From a checkpoint of a small mixture-of-experts model trained on Wikipedia.
Training: a variant of SOAP for the experts, 555M tokens, 8587 steps.
Below are experts of layer 4 (counted from 0) of a mixture-of-experts language model. Rows are named router (the router's row for the expert), gate (a neuron's input weights, with its number), up (a neuron's input weights, with its number), down (a neuron's output weights, with its number) and show model dimensions 0-223. Each number is 500 + 25 x the weight over its row's rms, rounded and kept within 0 to 999. Numbers have three digits each.
After each expert's rows: a language model's description of what the expert responds to; "comes after" lists some tokens at least twice as common just before its tokens as in all text. This comes from a sample of Wikipedia text that the model never trained on. Tokens count by the router's weight.

# expert 27
router:488503495520526514516457538482515527471468484488507453469496529508536489507494536515536485503553471451479475479480535529463481500499510524508477499491529462525489476533514512496458491509526477533495542512504498484503502463549502456562493524532503473532507488499515462525543493474480542556479488515488503503467532515542497489535479441473453491466505541514519497465473489515496495518487476483508500504524488528502488494493476460500547498514549509539511500483492554488500497483466482529474489494481499478472513479547473525453519550506453486461537501500493496470508493489474473504473543477504495540510475517538485505501502518513526456475487486476504509467463518478508460524482
gate4:502509523501464517539514503475539497464506510467527473474510491487501522486509514500503516502468508493463486504487486472459520474510488486510478481489501546485532458499491501530476495468490502514513518508518497539515530515573525491491487521510497465544467484458439512551528500489529542455475505485464480503501456486529466461484540502515517488493553522485500510511500504455477533481462503471487506476479479515505448472461540505525462519489503491494525478520519497476466463515501541543536524456477489508503474503508499479490522461540487480482497473493459500471499518487509482527504507505518491473504509519487496415441458515502541540539503514527525483472524520510492520477449
up4:514536507516484541571497530534535476465489491505524469458545552484500531539531465496520505506499467492482507521496505507446497462507491488464458519499512521481486478490485505479490499492490500512501483520558511500544455468487495461513495479485532514511475457506494470529492494470517489513461489481455488461497466505522472495532522523519489484524488524512520499527496492512474499501450465534523511477511481467513467518541553531535460522490502472489508465494523543529512541536533547501503485495483481508520541475466523506478500475499510545479543498470480545513532502523532442521483499482485487504502500530470484500509467475543523501499497505500494507490512522523502522566461
down4:528492466459532513497499527537528528494512535469466475486530505502503506497515485551510539497506484459519494536491492459482551476481474478499491466497494477500525484496493481511515494529540493515462465513539515514484473492471439483494493493490559497520476479485553508498493503464498547483490503477507512505519492514527504481520486512524497478557480498443523516506536457494527437486513503517499447515485459540533494476474486496510443471521492490480503490512511479501525533475517528473517501471491489496480534499474488500446514502489555479520528525459483520495500518543486463547516486432525493471517488484474447498512509503451510518461535513475488513506532523476475500530481
What it handles: Early letters after M. Short single-letter or two-letter pieces near a word start, often after M, such as u, t, it, d in Mitchell, Muhammad.
comes after: " M", " m", "m", "M", " N", " | M"

# expert 10
router:518523499496516493518528505528463497475536489519470494547504496475459499515486447527498523444511556496495486478467459514487497498493485510510566525491496460448556500533498479521539490515473480482515482502506498472484523513484529541462508526512498486534523467507477534489508503488528542520528496530487488472476491516489482487469541490487480462505512520492497463470477509557496478504500485491532536464490518496488510502507522559504494483494482465475519512491510427522485514516497527488530518540456501468524526464499456528511530452475509533500497467472511451481470523490546501504480541477523493502528513516462471514488480498510492477436525506476470520504492519448518479513505
gate2:509544503482511499555487496492523475524450540438488532539510483516474497535484535485482491507510522498491505473498494487476495505459495465491520515526514510504536495499489467500548468447429504484482498492514482458518483484517505516505504501528476504498494477493527439475511477480503514505482517508493549526508519522535481501515499510515535521519524520575507510510497482494512477503542527476463487534485538484483488471489517500484529507504498526523464494534512510455489505516513484531507494529463477491510533470510483475458479477510536482555524424530528491517478497521486480513467476493489531514460471489543487444540493444513515522482516502476556538468481478480511511479476
up2:486486480510527508507519505499452524492510531524511503477523446492520506526496512497465536531518466526504504506466492525506523504514506523515522520487472492492510492512487511475520491510518494486498533547527454465533498501529497526474509523479490489464579463502483496486464527544500502511487516526515526461498451501505508509534536468514521486556450499477491531512493487441557518499506514483514506528497481511500489486546514514483507506527497543496535486503535499474491478534521486483470460498454540492516553490455503494489585514485533534475476526525473513509544512503504465497510476536549497537507486453487513511549550506511551495504482502532507481537493509487503473468485
down2:521505510478479519477487475461531516558514500517495497567465501504506450480472492553536461497525504485509495472485509486490536525486511490466465474538478531506527459521474485566503476479530496513522506435553523514525520510475485504514498455548510498525491495501493526479545498495513486531467540509475505524504517488519521474483481541513469497482487491512476512493467491522490489505500479514476526473514548518479510512476534513505490504503480439484489477485519497520536452483506499509551546497484450533471492503525483480488485504512524531519522467513524466502502463438507482469484489493473515492482489528515531490446481494499448500515477469508542479469481488502515527549532
What it handles: Sentence-ending punctuation. Periods, semicolons and table cell separators closing sentences or cells, often after numbers, such as the period ending a sentence, |, ;.
comes after: "0", "1", "3", "4", "5", "2"

# expert 9
router:467501522537487522490492438483520541487509513508507563507537502528492485504512491531521487520475518443500499492504494507492478484493540473477514511473463486506520518496464515488523484490476522493557487500489485486529465489547505479511509502516492474505483454531534500563487494488463515564523510523481510502516467469476500509492526486481480488468497505480513521499497506450548476478514478473505503536525474484508519486536527547522519507467501461529459437526497449445498477551469484529504522466516507459502510513523505500520525476527507542474461517508519475508510445472526498550526522499507522538493488541487490490514486484498537514467508493501450502547516472534483473513493
gate0:473516471460504483464527541435518501500544502490527515500480451513489480487509496537469529513463471485554483507479472469489473486499472488511526460531488489482501502481542532493495470459516463464497487491461467504483520517485491496465542471489525521521510543513432479510507525510516509486536482496482501484489502538467522504492473490517491484516521521524521501540452509481500544505517477512485487524482466513507493510504515454521499490481506475507493548461483458490506479529472502508505507496540559487549473503447481505516481498512501486517517484508501510523507526481533498476536494527480450469552469490418480567468482496512508495508489516487496487465466492536525505500529
up0:488527488432505503447502516445495502531540548472539491512476483547497504506520484512486516495484478504539510497481486503476490473474482509508525472542474473485499492487550521520517469483493488491529485498437506482478492527488514480479526481511542531513513533497432474514508533515521515505546502488522506524518523512501523518474494493479509510477495548526498497508447509492502529526477508509466510484498462476502512496482502464542504481461517473478470511489474461474513470510467519515522504493514571486539446492463490522541469498503489488502520471496544497522520504463541484470540497513536432495524459459459507551470487533489512494530490497497486501477504484518541499486530
down0:529476515458539484525498475511459496493473494447538503517529485581466516504504523488484513504479457492491450491461484510503515471531515453508534512503520455527501500495513493546501497494482451522537522502531518484487514486487521449472501464472518538438511473506506508480508520472504495483529510524497522505512469479476538511525500480512527474485522499507508524465514495513461491544521493475486526450504472547515528516505496486517500485497520465526522490554511467485504470485441510521510460463488483514491540493524530489542483505429539485473476465484493474501511502473540530501449509486500477509492494507529522524512493513508495508506473488504538488513491492416508476508505
What it handles: Hyphens, dashes, separators. Hyphens inside compounds, dashes between names or years, thousands commas in numbers, colons and slashes in lists, tables and URLs.
comes after: "\n", " | ", "| ", " ", "–", " ("

# expert 2
router:512484514514478474502493495492555495478459479472506533548543485509471536508525478498480501507530483509514446464477521476456461556485487473505471483504472535477467476461542514486486488533522495489517508518486497508504479546471485500526505519487532452500506549506503492522519492525530495504527527512504549488475517541457495531507504489497503485507472497480504479521445510503489511482509478514475498510430508488445532541504527548483531519462454469503498523544490529529486506446511513487489466504516507460464440546476525519484508474484526514492519503516498548488506522469484524492469514508486499499489529512512475474466476517513516505509468486513469444529497506478461461489477
gate2:491476501510526561503510506528489512473460489478447459506562494509515510516475494446474475493520483452482495523474493496515512518462532583484506440491465489506440478493516499512524452503531481442495496495496479507500489470502487515489466501466514522499529488537518508529508508504510513484519500563489496474506527542497505484472503508496513486501468460513507475509525533501471508470508525468494511481539522486512504531489502514490498537522488518544489517460523454492549532491465502471491516471512511540449529499516474467460479509428525508507472511510508469495519484466501489534514466489490547515467491503537488513505534466498485500484503511479484474456502500514495492488559
up2:533538514483489447485462470494526472535538542478504502551439504500468501493522504550492500529493528528520481460513507510483460483496454430505486517532543516512547536530496497497462538507488524548489517481486510502478506513479521517490487488519487503480454474455497502492486508490521527532449478446477513482512484447491499500484506498468477496488546521503475503454489475502523497521511454536501489493459459551499487469501526534527495475474497502444538499545462525516485503499518471491501500534511504487561503485505518520541501521571499485505512484501458477509491496511514497498459510474501465484505483486478529491515483516496521491510505470504539492533519496475528508492513
down2:509506529525522562503477515489483502511493520514468501484552497484509472532543509528514465491529491502477519536513487501531543501490488516473545518498504457503521433500518494498502503489515516506552484463508494490493452508521524485479526474522441496518511509542523502511505479556475533527496471487493541522529556504511500499472468483552515529509482504556538527485487453534526510506550499513514527521515476474493540472487487508495479516519509478544464511504573490499509475490520492552498507504499503519517541478450533514483500511500520480507511540486524485454480533510513495526506498502475441475491504509512546489460516478523520504482542526528480541474517500471532498503523
What it handles: Numbers and year digits. Number tokens, often year pieces after a leading 1 or 2, table cells, track times and list indices, such as 1997, 6:22, 100.
comes after: "1", "2", " ", " | ", "| ", ", "

# expert 8
router:546516491463529514542511468486500509513509506493504515499507492469475458509472503525493510478523567488525522518492479536467502496495493552489505487520498535544473442519528499499478481527510517553520526473527475491524485504556483472507492514500530528505505477486507469533494537457463483510530527486541492521504487449511552485480544490482497479535509477442508531488510444500508518504459528500493516483430507488526513461491530484513488493518473537488519463545479534479487484477545537510473456527473489487493564502459515496484514498538490478509527480520508524506514507485474472524506502484528552469530474513473500492510501526489532473499481493474482528516499527521490489500457
gate0:519480458455471444511459504454486496503493440438494518501489497550485497531475496468455519525494495467499529485496492456438539455542486517471493512525502534463493527514493532501527513514545549478502491451532483481482495524534509474488482532494525504477501479512494446462509527524525511518520533516517502503531487468517480511459484527482501497505546531469509550479474507491488514531509510489468548496521518501475503510490470502488490497515472526496457442464531520476517489499521466449484508492489484533478516508532514503535475524475500473503506460471525466487525501489489525508482534514536480493489495513501473486517511527487497508516541454523522493478483513506495529449486
up0:526486442446470469494478512459461485474502467459457504479509502535498527519495507475499503553534496464495472456486494474469564467526499516457482545481486509480475512489500517502514524523538513501513467439469497498491513519536497485493472538498524526496530500519502464477534524484498523536482526519477484482516464516486508542460461508434455513497530547514491511487493525501485485497498555518504508502540497491467529514515464518469483502530487534500447471493480491491544474502521495470482486497509505545475528534512504530530489499491482444508515518513517472483539476447478485533471503515534487493477485499514459487534515529484506516521516473524488509510509521497528500468492
down0:558519481484511498523463469501506508490482507494561486436526479532529481490536504516483503503527479500505488515496510477500501473516487511462495479502516489501481486510507484486536526539502503527524473435504504435508482505515475470485532520477492499523522514507502473456517514521507494520451522506464466507503496525498519476478493524507525539487531492479560528471479471479516480513502546540494514517490471520447500510497519481525465534506436499484502477447497483448509501493525493473493471503517496472486517533513503477550468519549491452496490498473489488527511488519459523520475477551549516466494484511519438499491504510471496463515516435529491460465525532492495501495468
What it handles: Capital initial letters. Single capital letters or short capitals opening proper nouns, after a space or table bar, as in B-aia Mare, S-outhern, G-iants.
comes after: "\n", "\n\n", ";", " of the", " in", " by"

# expert 29
router:525458473532516534519542533489485487446477494509553527529561507495534501564461491500498558497464488477470463490432536516479516487510506474507523488517503486488518531492513479493502490507487498482450514491522494516488502533501548508456525503508475521488511473475516517540524485516525481460483446496540462516512549482504494504546480518485505494487475482529521512489481533502509480533438494509489493492490478519519520487516516518532526492503521519457513501548485536477478475485540490511438532502544492479491488470529511505489515484507499491558499512518530492502474535492486465488477451517448545506465511481508493536493504507483517468505484502475461514498495507523493498516454
gate4:527515487500487505505539503513504503470523484526505526496470465493538449496454534504483485530505510499484502488489485462486511538464468507494507554499459475514502520565519533485496483521520523499540521505454485524506485506488465485473502491474489525480469511554533499484505459508515517533527511520490511537474543473539500507501467493496465521473471494463475508516496505504501535484485458514494518491493469500553504567535473537508490464521456513509560487528516426487424515494519522459509464534457506493537478496524518493551448479481476503520451496463542497511486485471480509514483468495517485524478508500480486498476493490491510504509520493480485534514470494481516501477489
up4:472508484489533511526506498506507497498527509538529527480521500533517551525489514495528515496484511520481498499535516559493513497465491501501502501509542522463498537500427505512483475516504474512530489494502514484464515487469459480540485500480491512513472480493496497490471521507458527521466471495512505531532509506506494500456492466492493510519459500537449520522534481494488462526470536529479499493536489489477493485500480539495494493493453504505511501542487468469514473522529525485526488499499482458517462448517557479504413524497466496449523464525500511479540541468492491525436454486519496470473504465460503558514497546486459479528494519492518496484463499520478472505506
down4:528489512499467546505507485480500488529514499486478459427539484487498448499517518532528507510572523497493522527510515472485505531549483519490507524536507529526519441505517494502542481507526469475446506537513467487521465473481490519502500500488544484487509543477483470510512520465506499489490526498481456540526515496476523517542482535509497498486517476495496503507509523500472489481516479500447474487484556478519478489531504521511537513484528519459482468492521500527483490518493486507465486537517483471476496530483553485481468512509504453516487528580486477519536492482522453494493489538467522480483515503486480547482499530478506493530506541511517483483497534513543532520543
What it handles: Letters inside foreign names. Inner letters and short consonant pieces inside unfamiliar, often Slavic or foreign names, like Sk-l-avos, S-l-avonia, plus the word all.
comes after: " S", " s", " R", "S", " | S", " T"

# expert 15
router:515438528497520497451443499486502509502517491495480517496504497530509523505479530482581478492509500530493483522469516508511533507547486497524479483528534484501464536549519490478518455450509480516521507498495523504526466525516490491482516514511498443531483506524503562500512495555460524472466459499475505482506454472492496480457522475487564470476467483537483545476523485486511475493492514503513532508521471461538519515455463456499505531508504505508497515478533511497502492473478511489488485496469481525503497537481503512560497529500492551473465493523503522536490480496480482533457533472474459508494483506481517484458482486479511505498536487501480492457476517521528544497500
gate4:488482549513484493491497467488488443537432492499527509461533532482431535518478508484458548491521516484465504521498490509457469480479486520518512502486493490530448512527511464520434476514521486491505524486506489494522495484531485487456469493479519485471512497532513518505484530524508528522511501480496484492477516511509507481521503456489467521478493487514486477498463525494481501504527531522488514471499522538505503484484550469498571486497461509491510496513500486507542543497492465544474515494492502490488516455496518537527467482511530515477488462498456450512485558515503531523444474453562517472533472512474494498536482498500437498520480495491519479511510527513523493509490
up4:507484456482538483503525487493488501533487464500478517524510531451493532543514489487521516489489517496473508508536512483495482452487444483458506476523500516506529501502503536479471450527573466498533508489528525481485485517479487473474496523511517484517481514498494492498538507451513533472519515443470565497495526442531501522503481497480484554491536521466514440459504490467482454514512480469512492539480475511448509484529515532543504458466507475529460529501496477483527487488504505538524549528515498536472483492475504509522501481527483494489482479511520504487533514531505498477469505505496499523475521465529509530526487474515495527501487475486503506536558526544496459504502
down4:484508482502471532474520482503501454528485482509467548506484514513484468536463496486511552559509495469496467483501497476542488506462464525484523520547480509499561495538501502494502476473495495449421517513497490498568504520531491498508492550498499458503460496517498486519533572492491527495497466498491529505491502505471505512529511535496479464527516572496491481469503490534434478472531484542471505497453523531528485459499538522497479500519497473477484483487528469493503496472496493493522495504491513502492497517484486547499518499507465518480459502471542527510556491494528493484519524486505515533483495527497503532522555514526483515494504504534505487501511537499496473535524
What it handles: Mid-word syllables. Middle syllables after a first letter, like os, ang, ap, ip, ong, in words such as tango, rapper, upper, and romanized Asian names.
comes after: " l", " t", " W", " w", " T", " H"